Below are experts of layer 3 (counted from 0) of a mixture-of-experts language model. Rows are named router (the router's row for the expert), gate (a neuron's input weights, with its number), up (a neuron's input weights, with its number), down (a neuron's output weights, with its number) and show model dimensions 0-191. Each number is 50 + 12 x the weight over its row's rms, rounded and kept within 0 to 99.
After each expert's rows: "gets" lists some tokens that make up at least twice as much of what it gets as of all text; "comes before" lists some tokens at least twice as common just after its tokens as in all text. This comes from a sample of Wikipedia text that the model never trained on. Tokens count by the router's weight.

# expert 30
router:53 59 44 47 56 42 55 50 52 61 29 70 54 63 51 50 43 42 44 64 34 41 47 48 52 42 47 56 48 53 51 39 56 50 41 44 34 36 24 51 58 57 42 39 28 45 43 63 48 43 51 61 37 54 35 53 62 55 35 46 36 52 46 44 61 44 41 59 38 49 44 53 56 35 46 55 49 11 40 43 59 46 49 56 47 48 58 48 59 42 39 42 71 59 59 41 73 58 57 31 31 56 62 51 62 48 44 53 66 33 68 32 43 63 57 37 62 32 56 47 48 36 72 93 50 50 52 41 71 45 46 59 59 37 54 55 56 35 61 64 62 44 51 43 76 57 58 27 72 66 42 35 57 54 51 53 52 38 35 63 48 53 60 29 67 26 68 55 46 30 44 48 45 33 37 56 11 61 30 39 54 65 69 38 53 21 64 41 43 49 53 59
gate0:53 62 50 51 61 37 60 51 64 64 62 54 68 53 21 45 50 45 85 46 70 68 50 48 51 47 46 50 46 38 29 53 32 45 56 59 32 27 27 47 58 61 38 97 50 55 67 62 56 55 31 45 46 40 24 68 54 72 44 45 57 43 47 33 34 58 45 71 45 42 47 42 65 52 44 60 46 51 43 58 45 29 62 46 48 67 63 63 55 43 46 51 64 58 60 55 61 23 65 29 46 48 58 47 56 52 55 62 31 61 44 55 67 56 27 63 52 54 58 68 67 55 31 51 34 64 66 46 47 42 51 43 54 53 51 48 50 55 60 63 41 56 46 52 49 45 55 51 73 39 48 50 47 67 58 85 56 50 57 56 32 26 47 72 55 44 34 39 50 59 43 37 45 39 49 55 44 39 65 53 52 62 42 44 58 44 64 50 45 40 73 54
up0:61 71 42 46 59 49 63 48 41 70 70 56 36 50 43 50 57 57 45 48 50 70 40 55 56 47 52 41 50 40 32 47 60 68 36 51 33 34 20 61 49 53 56 61 40 40 46 63 50 60 64 40 58 56 45 53 42 45 32 54 40 49 55 37 44 57 21 49 46 73 44 34 53 57 46 54 71 39 20 40 42 26 51 45 42 45 61 27 37 45 53 64 64 57 58 42 63 46 52 42 36 39 57 67 69 52 50 50 41 70 51 55 64 62 54 49 55 53 58 42 37 58 35 40 31 59 51 38 45 52 56 57 40 39 71 65 43 68 45 55 45 45 38 78 46 52 61 37 80 56 51 35 57 43 59 52 45 57 36 50 39 40 71 64 45 37 59 62 36 53 32 36 61 56 67 36 20 38 53 50 41 43 35 53 55 42 88 57 41 83 44 37
down0:63 32 48 67 20 33 26 36 64 36 25 27 51 46 49 52 46 30 61 67 45 47 49 56 34 40 30 40 60 33 46 63 58 47 46 53 45 73 56 40 66 46 61 47 34 46 65 56 62 60 35 51 67 60 47 50 47 60 54 55 60 54 58 48 62 24 65 50 75 58 53 55 42 44 35 68 43 49 41 35 36 32 52 41 65 48 44 64 43 47 49 39 47 60 71 68 20 39 51 72 46 57 68 47 41 29 43 48 36 45 43 45 42 47 39 55 61 49 38 51 70 44 53 47 64 57 37 31 56 67 55 65 41 57 49 40 34 44 54 34 75 60 43 43 68 52 55 48 33 55 36 58 36 72 37 33 55 52 58 26 54 47 42 54 58 55 37 36 67 63 52 40 38 42 42 60 58 64 32 43 45 40 56 71 29 55 33 44 56 53 42 38
gets: ".\n\n", " |\n", "\n\n", "==", " \"", "==\n"
comes before: "|", "==", "The", "===", "In", "="

# expert 14
router:55 49 37 61 65 10 63 37 62 32 18 45 47 53 41 51 49 48 75 49 41 53 43 43 47 48 42 57 66 51 53 55 34 44 54 43 39 60 51 38 36 45 53 54 59 65 53 31 53 40 52 57 44 57 44 21 39 49 56 61 59 70 58 59 60 39 44 40 45 50 38 49 54 63 38 44 24 57 59 63 42 53 60 45 49 58 43 50 51 54 50 94 42 37 54 42 51 40 59 48 48 51 57 53 43 44 59 58 43 67 47 43 74 47 45 68 68 64 44 44 57 63 64 36 58 42 43 48 43 00 52 52 58 50 80 67 33 46 38 42 16 54 52 48 44 51 62 50 42 46 47 74 38 46 41 43 52 59 42 36 54 33 45 57 32 63 41 45 47 59 60 45 44 44 51 60 60 60 57 48 51 46 43 89 60 65 56 49 60 40 39 42
gate6:49 78 51 42 54 41 53 57 35 58 41 42 47 40 48 46 29 43 47 54 65 21 51 34 52 39 52 59 58 41 50 50 41 66 46 44 48 69 40 53 36 42 40 19 51 38 69 44 57 38 67 46 55 42 60 76 54 40 56 58 53 51 32 48 49 51 67 49 62 52 38 76 47 49 38 50 55 62 44 57 33 54 30 56 47 38 53 33 42 53 50 40 50 38 56 50 60 58 36 50 42 52 53 33 64 47 51 45 60 48 38 53 27 66 38 64 47 44 55 49 60 59 85 61 41 58 58 73 74 54 62 65 84 47 41 36 35 50 50 49 55 53 45 31 44 44 47 55 55 62 62 55 67 57 30 51 35 50 37 31 43 57 47 51 37 41 66 23 50 54 39 56 77 43 71 45 42 66 44 27 35 29 86 51 51 41 37 55 46 36 36 57
up6:55 42 68 69 64 39 48 57 61 59 46 31 47 66 57 47 58 59 37 59 50 21 36 47 52 48 56 53 33 53 34 56 75 50 48 55 69 56 46 62 49 38 59 40 51 61 63 42 34 47 60 56 60 49 44 64 59 71 39 48 55 52 39 41 58 66 42 55 38 54 62 34 37 33 34 44 45 53 47 51 45 38 46 56 49 61 50 63 54 64 29 49 48 47 55 82 30 28 26 24 55 65 46 50 33 60 48 66 69 41 52 45 58 37 59 53 56 63 62 40 50 63 74 50 82 70 47 75 33 47 41 49 24 41 35 58 52 40 31 37 57 71 44 53 60 63 57 58 39 41 51 51 41 41 38 27 54 32 58 61 51 51 84 54 47 63 56 50 58 62 50 65 65 61 41 54 53 38 28 65 43 61 63 44 55 42 50 40 35 47 68 42
down6:69 42 55 56 50 52 38 56 45 56 54 48 48 66 47 51 51 59 71 50 56 59 27 37 54 60 69 47 57 67 53 31 19 52 43 49 82 43 53 70 80 46 41 39 56 61 55 33 41 50 45 30 54 48 50 60 44 44 42 67 46 65 40 47 59 50 50 49 50 57 24 23 55 39 48 40 71 56 58 51 29 41 76 47 49 44 37 51 53 66 51 45 56 45 60 48 66 52 51 37 52 41 56 37 64 53 51 44 70 53 58 25 63 67 48 63 52 39 37 62 46 55 54 45 71 40 61 51 43 41 48 44 49 66 54 45 48 72 50 47 33 32 50 34 33 51 34 47 46 42 34 56 50 52 67 38 53 59 33 50 44 36 54 81 26 53 60 45 66 37 75 67 43 57 58 57 32 85 48 48 31 41 47 41 46 65 27 52 61 37 62 66
gets: " ", " (", "4", "7", " a", "20"
comes before: " |", ",", ".", "0", "th", "1"

# expert 25
router:52 40 63 56 48 36 43 52 41 38 49 73 39 35 49 37 46 38 51 33 44 64 51 43 43 55 60 49 42 39 59 66 56 65 55 57 52 33 65 70 34 60 45 38 31 40 64 54 48 56 28 42 59 57 74 41 27 67 45 45 60 57 44 70 50 39 46 69 54 60 75 43 51 58 33 43 45 07 54 52 61 39 34 52 42 64 50 50 42 57 45 34 63 48 58 63 41 46 24 74 44 54 44 47 64 48 45 49 67 36 52 56 35 44 45 49 57 32 59 56 44 49 46 71 66 54 52 50 73 46 46 49 34 48 36 43 68 59 38 43 53 45 49 73 46 19 38 37 39 51 46 34 60 69 59 80 36 41 43 70 43 62 44 52 57 19 82 44 43 48 44 45 52 56 47 55 59 54 62 55 48 46 44 44 51 47 35 51 25 68 59 43
gate3:66 58 45 27 39 60 76 56 49 57 50 46 27 23 27 47 29 55 41 67 51 56 49 61 45 53 44 61 43 50 54 30 44 51 45 76 60 48 78 40 52 33 56 38 36 33 34 39 63 20 38 45 64 57 48 50 46 51 34 42 54 93 65 52 56 54 46 39 46 50 52 48 36 45 47 56 54 65 50 71 58 65 48 37 43 41 59 46 39 53 45 56 53 43 60 56 37 43 60 42 50 42 50 58 56 59 53 53 39 63 65 38 74 53 43 48 69 26 38 56 45 44 60 39 68 70 56 49 42 48 37 35 60 34 38 51 38 63 56 55 46 48 54 52 65 53 39 31 60 59 53 53 55 65 49 47 53 30 64 33 38 64 46 54 49 25 73 42 72 56 55 18 58 54 66 55 56 34 52 38 50 67 43 55 42 30 51 46 60 48 75 53
up3:48 55 72 51 64 30 35 58 79 26 60 61 34 36 66 53 38 58 49 53 57 52 51 57 69 64 42 47 45 54 37 58 53 37 56 43 26 42 42 79 45 48 60 34 55 49 56 49 35 42 58 39 60 23 55 55 49 44 52 64 68 64 48 52 53 45 59 65 36 49 49 48 49 39 59 52 54 37 46 39 26 40 59 41 25 66 47 49 61 32 28 30 38 28 48 45 40 53 52 58 58 78 36 27 42 42 42 44 53 48 41 54 64 28 39 66 71 53 47 47 45 72 45 43 65 53 36 42 68 54 53 33 44 49 32 48 54 41 78 55 22 59 38 51 46 52 39 54 45 47 56 65 50 51 42 48 65 50 37 58 66 58 45 67 53 24 59 40 32 41 65 28 62 61 53 40 46 54 52 68 42 48 64 35 55 49 58 34 36 46 64 33
down3:47 50 61 43 71 63 49 40 56 56 54 62 59 61 69 54 63 41 64 50 49 50 59 75 59 35 58 41 52 60 40 23 53 54 54 47 69 48 53 43 74 45 46 53 72 51 50 43 49 49 27 47 58 19 55 46 41 36 50 38 47 57 47 32 59 36 39 57 65 44 45 50 54 42 58 42 54 46 50 35 45 83 36 38 53 47 81 42 35 24 50 66 49 61 38 48 49 54 29 35 45 53 40 43 32 54 41 60 23 69 73 44 45 45 59 63 38 38 61 38 45 44 55 71 51 67 51 60 53 58 60 33 71 71 49 53 54 57 38 61 21 33 59 36 30 69 43 45 59 61 36 59 72 41 55 49 47 47 37 57 46 69 41 40 42 51 56 57 53 36 40 37 56 62 81 42 41 56 47 43 49 41 29 29 57 62 63 55 62 42 59 59
gets: " |", ":", ";", " /", " –", "):"
comes before: " ", " \"", " MPC", " %", " —", " Votes"

# expert 1
router:52 51 66 68 33 39 51 56 55 49 57 55 57 42 47 37 42 34 42 50 53 43 55 57 46 59 49 53 59 35 54 57 26 43 54 37 73 55 31 46 45 40 50 37 53 39 42 27 61 46 47 56 48 19 55 54 76 41 52 43 50 55 50 37 43 51 53 56 49 41 39 54 29 33 33 55 46 35 53 52 67 33 46 40 42 65 56 75 50 53 35 39 51 62 58 47 39 44 41 43 62 52 51 25 29 57 52 39 47 69 73 71 37 53 51 32 37 48 66 47 38 48 39 51 31 43 39 55 47 59 53 37 27 40 35 28 38 43 43 43 56 62 38 84 45 58 42 64 69 37 67 59 50 69 55 72 47 50 47 34 34 54 61 44 30 54 77 49 33 42 63 71 48 63 61 29 61 60 68 58 43 49 57 44 47 43 78 59 46 76 59 42
gate3:57 49 69 48 45 46 45 54 42 40 37 30 37 57 55 47 66 62 50 49 42 20 60 49 56 31 61 38 49 64 46 43 65 51 63 56 56 49 27 64 54 34 65 77 56 49 41 60 72 47 48 47 32 42 60 48 41 60 53 66 65 54 27 27 44 49 57 66 59 43 38 71 23 53 51 34 29 39 45 33 57 45 74 47 63 40 63 63 45 47 68 27 65 47 50 51 51 53 14 58 71 40 53 54 52 40 36 25 69 52 52 64 61 59 55 67 52 49 37 53 55 50 60 62 52 56 43 66 53 50 48 62 40 58 71 28 53 58 49 60 45 63 40 57 65 19 61 36 59 50 46 51 39 48 48 59 39 53 68 60 48 60 29 47 52 24 36 48 44 63 41 51 53 53 51 52 43 52 47 42 47 65 53 40 26 42 77 54 70 54 56 63
up3:23 41 49 37 69 38 52 51 52 56 53 39 62 46 45 32 49 62 39 61 37 67 58 74 56 44 63 60 42 53 49 40 44 42 63 49 42 50 30 57 56 77 33 55 59 48 51 47 37 43 48 40 37 49 35 36 49 37 38 51 61 42 39 43 63 44 71 56 55 46 55 44 50 44 37 48 42 40 49 48 31 63 42 50 62 63 41 75 59 41 51 26 31 24 42 54 50 37 56 44 57 45 45 66 56 51 45 58 49 35 69 41 48 58 55 44 58 57 40 76 57 14 49 55 28 69 39 42 70 42 52 51 39 24 21 24 76 44 61 40 40 39 63 32 53 54 57 37 35 40 38 24 42 42 42 58 26 33 54 24 42 56 61 50 58 35 52 44 66 55 47 65 42 38 56 44 45 26 39 53 59 59 42 46 39 51 55 62 53 39 53 53
down3:41 44 39 57 54 43 76 51 66 55 42 43 61 39 39 38 53 67 56 31 39 71 45 59 48 65 48 66 49 59 50 49 74 57 58 47 63 61 56 65 38 45 62 53 60 45 57 57 44 54 49 55 41 53 57 64 34 53 59 40 50 62 58 66 60 54 53 32 58 30 65 55 52 54 61 34 44 46 54 19 55 36 47 45 51 47 43 68 36 52 49 46 71 50 49 52 42 29 48 31 57 49 63 46 51 36 63 57 48 35 35 52 56 52 35 43 59 51 43 54 55 61 74 58 45 61 53 48 87 58 50 62 56 31 46 66 50 37 48 62 29 54 52 45 38 71 79 38 43 57 53 53 41 56 49 83 46 64 53 69 64 43 51 50 35 50 71 40 66 38 25 50 60 65 35 21 39 49 71 47 35 45 35 54 55 38 24 57 19 64 56 34
gets: ",", " and", " or", " well", " time", " but"
comes before: " and", " the", " but", " he", " which", " a"

# expert 11
router:32 54 45 57 42 56 44 43 55 66 45 51 60 29 68 50 82 57 40 51 36 48 46 38 53 49 63 41 60 37 84 72 62 52 43 54 61 60 22 56 69 64 59 56 34 43 32 25 51 47 63 46 52 41 52 55 44 53 49 45 49 74 45 31 62 51 50 46 55 49 45 65 65 57 41 48 75 35 57 48 61 34 65 38 45 28 57 56 32 52 63 76 45 30 32 71 58 44 56 41 81 52 24 45 59 44 59 52 55 65 50 47 81 36 37 64 48 78 39 55 63 55 47 52 51 71 54 46 39 45 47 67 55 33 47 53 53 38 50 58 27 56 42 69 44 53 65 65 57 48 39 61 75 50 64 51 52 49 61 57 59 61 57 63 35 50 41 57 20 43 62 41 58 45 56 56 57 41 57 41 46 40 46 65 42 43 60 46 47 49 52 47
gate5:54 44 57 60 48 82 31 46 56 44 47 58 56 44 64 56 52 35 48 58 45 60 57 62 58 44 68 68 47 50 46 56 48 64 49 50 74 41 46 33 62 57 48 35 33 55 57 31 39 48 49 65 45 33 27 44 58 65 40 32 55 71 49 62 36 52 75 67 75 34 39 60 23 68 58 42 45 54 51 39 42 67 21 46 69 46 70 31 49 57 44 49 39 67 69 87 38 70 55 64 49 50 41 51 52 38 59 49 39 54 30 41 65 37 39 35 56 56 30 48 42 44 53 38 41 55 56 48 49 62 45 60 51 63 67 68 56 38 46 54 44 45 55 47 54 59 30 56 50 46 74 53 39 50 27 40 39 62 65 68 46 53 62 63 61 22 63 49 77 42 41 56 41 57 43 46 55 52 54 42 40 53 54 54 51 34 42 60 45 39 29 49
up5:25 29 51 42 44 72 42 30 35 39 54 62 52 38 39 40 63 36 43 59 50 51 58 30 80 36 51 48 61 38 37 75 29 68 44 55 48 62 56 41 44 38 29 60 20 60 45 41 38 60 41 44 54 47 29 43 57 57 56 39 51 34 68 56 31 30 53 62 68 48 46 45 34 49 56 61 30 47 46 67 41 48 54 52 52 46 48 37 33 54 55 43 37 60 47 34 71 52 43 44 40 35 60 63 72 68 51 63 52 45 41 38 73 45 51 56 49 66 35 45 42 45 49 34 48 41 48 55 47 53 40 65 64 37 45 42 55 54 68 57 63 46 60 46 61 48 48 52 42 43 49 56 61 42 17 48 55 54 49 43 53 43 71 44 54 13 59 56 76 46 52 41 38 59 56 35 62 41 18 41 45 49 37 49 60 59 53 77 48 33 38 46
down5:60 19 44 52 49 58 40 40 50 21 56 58 47 71 37 56 55 22 41 55 44 42 71 48 61 39 59 43 79 42 53 65 42 70 44 40 61 61 34 23 36 68 66 59 53 69 44 38 25 56 53 38 46 68 59 62 60 26 48 48 51 62 44 51 53 50 47 60 50 41 52 66 70 52 44 46 34 57 48 37 38 53 33 56 35 55 52 54 35 49 54 55 64 52 75 48 59 44 48 32 64 51 32 47 67 27 58 45 51 42 52 49 53 47 60 59 39 47 48 47 63 51 41 39 56 14 58 52 45 50 60 35 54 56 67 44 40 51 49 53 58 65 30 37 50 27 62 75 36 60 48 53 46 44 34 54 42 61 41 39 73 44 42 60 60 49 70 44 42 67 54 57 46 24 43 39 66 40 45 47 35 51 34 64 30 31 57 38 60 46 48 65
gets: " ", " life", " born", " son", " age", " father"
comes before: " of", " in", ".", " and", " to", "0"

# expert 17
router:58 50 39 57 65 07 58 44 60 33 15 40 44 53 40 52 49 51 73 49 41 53 45 43 47 42 41 61 69 54 54 57 36 42 55 43 38 63 51 41 32 42 51 52 58 67 56 33 55 41 51 59 44 57 41 21 43 51 54 62 56 70 56 55 60 40 47 39 47 51 41 48 55 65 39 43 24 56 60 64 43 53 60 43 50 57 44 53 53 56 49 95 41 37 52 42 54 41 60 47 51 54 58 50 46 43 63 59 43 63 47 42 75 47 47 69 71 65 42 45 59 59 64 40 57 43 43 46 45 00 49 50 59 50 78 65 33 47 38 40 19 49 53 48 44 56 63 47 43 44 43 73 39 48 41 43 50 58 42 36 51 35 44 55 34 63 41 42 48 61 62 47 47 43 46 59 59 56 59 48 54 48 44 84 60 65 59 45 59 38 40 47
gate3:43 32 71 35 26 55 49 79 69 65 46 45 50 43 56 67 49 26 54 51 56 71 49 36 54 61 67 52 41 46 55 30 64 58 55 53 55 49 44 86 69 47 47 42 53 52 67 62 48 53 46 43 58 44 55 40 60 66 77 42 48 56 26 51 54 67 31 49 48 33 34 65 40 42 59 43 65 59 54 50 51 54 42 66 16 56 46 53 36 48 61 38 66 37 39 55 53 55 54 47 41 52 51 58 44 44 66 33 39 57 58 54 44 62 40 33 41 68 68 42 57 40 65 63 41 31 47 48 60 46 49 20 34 40 52 49 62 75 46 31 57 66 44 54 43 53 51 49 42 62 49 60 51 31 60 68 60 30 49 42 53 43 52 48 33 31 52 48 54 63 41 65 33 61 43 47 62 45 19 50 47 61 36 36 49 20 40 47 55 56 59 63
up3:32 44 48 48 47 53 41 56 32 53 39 45 67 54 44 62 38 51 55 46 49 51 53 53 60 46 44 56 50 39 44 45 50 41 54 42 55 41 60 61 46 58 48 39 25 38 59 59 37 47 66 46 36 34 55 33 17 48 51 45 57 67 42 50 31 59 38 54 30 26 48 43 36 63 60 72 61 34 51 31 51 73 51 63 45 35 37 43 47 44 69 41 67 51 73 53 31 31 33 53 58 63 49 66 32 46 50 43 69 53 64 55 65 69 53 47 43 38 51 56 70 42 71 52 41 59 36 64 56 57 55 32 28 71 39 33 22 63 56 30 53 52 60 57 48 57 48 42 53 35 56 33 47 52 46 34 62 42 36 52 49 44 49 30 30 69 53 72 51 45 27 23 41 41 47 60 51 51 38 56 73 51 46 60 32 31 23 46 68 41 45 51
down3:37 50 58 53 31 48 52 54 69 65 53 39 53 55 47 57 63 44 48 48 61 46 38 58 29 62 48 61 45 77 58 61 49 90 58 64 52 38 72 59 63 49 40 32 54 47 60 29 80 50 37 37 53 47 52 57 54 35 49 45 61 29 55 60 61 49 53 40 66 48 42 32 61 58 50 12 53 64 17 51 52 62 56 24 58 31 52 65 63 52 43 39 60 42 53 36 49 53 45 58 45 51 48 41 49 43 60 19 35 45 47 58 57 51 60 59 65 45 41 53 50 39 50 52 43 55 42 51 41 40 65 68 45 54 53 50 46 44 38 43 47 44 64 54 26 72 52 50 43 52 53 46 36 37 54 57 47 49 12 20 48 34 55 44 31 53 72 62 27 58 47 39 64 53 38 44 62 48 58 58 46 61 51 52 26 38 51 60 43 34 61 38
gets: "19", "1", "20", "0", "2", " a"
comes before: " |", ".", "–", "s", "0", ";"

# expert 8
router:63 37 37 54 53 39 62 43 36 29 49 42 58 41 30 48 50 71 44 56 34 62 41 26 34 45 50 39 66 56 43 51 61 53 49 36 56 51 53 65 28 51 45 33 28 38 30 38 37 46 49 62 43 52 61 30 33 63 21 35 63 36 55 64 48 57 49 32 43 50 63 57 50 53 29 43 41 65 61 54 45 40 46 73 58 44 58 51 52 31 49 53 43 33 60 40 38 38 44 45 63 61 73 37 34 49 58 49 66 51 40 36 34 39 50 39 62 29 59 46 75 48 49 51 33 61 39 55 57 23 58 54 43 71 48 33 44 43 36 39 69 50 53 26 46 44 80 57 39 53 36 81 41 61 44 51 55 62 51 60 33 42 50 37 31 43 55 27 58 48 42 35 51 52 47 33 43 59 51 19 41 72 49 54 51 49 47 45 44 47 44 58
gate7:41 48 52 38 31 59 35 61 53 55 58 64 36 35 48 32 51 57 39 53 45 54 52 40 58 74 58 41 51 27 72 58 44 33 45 54 60 51 53 55 30 53 48 46 33 65 60 47 46 51 48 49 43 51 71 39 38 51 29 67 32 75 48 58 29 65 52 45 43 56 81 42 38 36 50 60 66 49 45 56 65 61 53 67 54 44 68 43 57 49 35 31 51 55 60 30 47 58 48 45 56 62 34 53 65 45 36 32 68 44 54 37 59 57 40 41 54 39 52 54 53 62 53 47 34 33 37 17 75 44 37 64 37 82 48 41 64 39 34 54 53 48 56 50 65 50 49 31 51 51 65 58 55 39 42 63 68 65 46 60 52 46 55 27 59 40 35 53 50 52 61 43 73 36 48 37 60 44 52 47 74 58 39 49 43 31 25 77 64 60 59 64
up7:49 52 51 32 37 58 39 76 55 53 51 59 53 45 41 62 55 36 51 55 27 54 49 38 59 63 64 50 64 37 53 25 59 38 26 40 49 63 41 50 45 56 36 59 50 59 57 55 38 74 41 54 68 60 74 40 36 38 45 54 59 44 46 69 39 51 62 41 55 63 46 55 41 46 46 55 51 42 85 49 55 73 54 64 64 54 56 65 35 34 61 60 71 48 44 45 46 66 28 44 51 53 45 59 47 47 45 58 49 68 60 51 54 55 55 49 37 56 33 59 52 53 40 57 35 64 57 27 55 44 45 46 48 77 52 61 61 42 35 46 56 55 50 50 47 70 63 46 54 59 39 78 51 50 53 65 70 55 56 48 44 36 53 44 45 55 35 46 18 69 59 31 76 39 58 31 41 37 53 30 55 35 39 26 52 27 20 57 43 62 79 52
down7:52 25 61 63 67 66 58 48 35 61 44 56 55 55 55 82 56 15 48 41 45 60 36 40 48 51 46 65 20 50 52 55 62 41 53 66 43 48 77 37 56 60 63 39 52 43 42 67 48 66 46 30 29 44 45 43 56 38 62 36 50 53 37 54 49 34 60 52 40 64 61 38 46 63 49 34 40 53 52 23 47 42 82 32 43 57 60 54 41 25 51 45 49 47 67 68 56 45 33 38 60 44 53 65 31 36 57 37 52 47 53 51 53 66 59 51 54 55 54 48 64 45 87 43 45 56 53 52 44 37 68 51 45 46 32 53 39 63 53 44 29 64 55 41 55 57 50 49 58 58 47 42 45 52 61 42 45 37 65 52 77 39 26 47 66 30 42 64 67 51 38 38 50 50 63 66 54 57 54 42 53 61 31 75 59 56 47 52 45 40 46 77
gets: ")", " |", ";", "\"", "),", "%"
comes before: " ", " |", " |\n", " (", " and", " is"

# expert 18
router:58 50 40 56 66 09 60 43 61 31 16 43 48 53 39 51 47 53 73 50 41 51 45 43 46 44 42 60 70 53 52 55 38 40 56 43 41 58 51 41 35 41 49 55 55 64 54 33 50 42 53 58 44 58 41 21 43 51 59 62 55 69 57 59 63 37 48 40 41 49 41 50 55 63 39 43 24 57 61 66 44 51 60 44 52 58 45 55 52 57 52 96 42 40 53 41 52 41 58 43 48 52 57 51 47 39 62 58 45 65 47 41 75 47 47 67 71 65 42 45 54 62 62 41 60 41 43 47 43 00 50 51 58 51 76 68 34 48 39 40 19 52 51 48 44 53 65 49 45 43 46 74 40 49 38 43 53 59 46 37 51 35 43 53 36 62 42 46 49 58 59 46 42 43 49 59 57 59 60 47 51 47 41 90 60 64 58 46 63 37 41 46
gate4:37 43 43 44 36 42 44 57 49 57 48 63 50 43 48 64 56 42 44 58 61 36 60 53 49 50 57 40 38 67 41 64 57 33 49 50 62 46 46 54 47 42 43 53 51 25 53 37 61 46 59 41 88 29 60 53 54 43 39 63 66 47 39 60 53 51 62 60 33 54 49 35 56 51 51 56 63 48 42 21 32 40 44 37 32 46 54 31 35 51 34 53 63 41 29 62 30 51 16 40 46 26 46 51 37 41 33 68 46 41 56 31 67 38 50 40 66 57 64 50 52 78 66 86 40 44 62 41 68 59 54 60 35 50 51 32 42 49 38 29 55 72 55 62 55 57 48 37 59 51 34 44 48 45 58 52 42 49 49 54 32 64 33 61 56 54 38 52 47 58 44 49 37 25 41 65 58 36 45 62 35 73 46 49 26 62 51 64 62 70 40 67
up4:36 56 26 31 36 54 73 56 58 62 55 54 46 71 44 55 49 61 39 45 50 49 39 35 44 47 29 23 67 53 59 63 50 48 45 61 39 51 45 65 58 59 33 68 42 54 48 38 54 57 57 48 32 46 60 33 56 44 35 43 43 35 40 57 41 36 52 56 52 57 51 51 49 56 26 48 47 39 65 33 50 35 64 45 33 44 44 47 28 52 39 46 45 43 27 40 31 59 49 49 55 45 48 77 20 29 60 37 50 60 84 58 61 41 67 36 76 56 54 48 66 40 42 40 66 44 56 63 51 53 54 38 30 49 44 62 48 40 49 64 86 48 50 36 62 47 53 60 42 57 37 58 51 50 44 53 51 56 54 45 39 26 38 24 50 57 75 34 62 34 36 45 46 56 29 48 43 29 49 46 31 73 60 46 59 57 30 58 49 45 47 60
down4:64 39 47 58 45 68 47 50 44 57 56 40 34 54 39 38 35 59 51 71 57 59 25 57 55 70 44 52 54 50 48 41 45 57 48 55 51 45 41 63 54 45 56 52 40 47 54 55 37 09 55 44 58 55 39 46 47 56 63 44 58 74 61 48 61 27 50 60 49 46 51 30 53 36 58 71 56 41 54 60 54 65 59 44 67 59 63 46 36 54 54 43 40 51 49 53 63 37 47 40 78 67 38 55 51 63 29 63 49 43 64 33 41 47 50 33 57 49 37 46 37 65 58 58 20 59 40 75 45 56 52 67 46 56 41 66 44 36 65 43 50 45 46 33 65 45 78 70 47 62 76 49 67 68 48 57 30 41 68 11 54 51 44 52 36 45 56 60 32 47 54 26 61 45 44 49 50 54 74 46 42 35 62 56 45 70 37 75 40 62 59 53
gets: " ", " (", " a", "19", "18", " as"
comes before: "20", "19", "1", "3", "2", "18"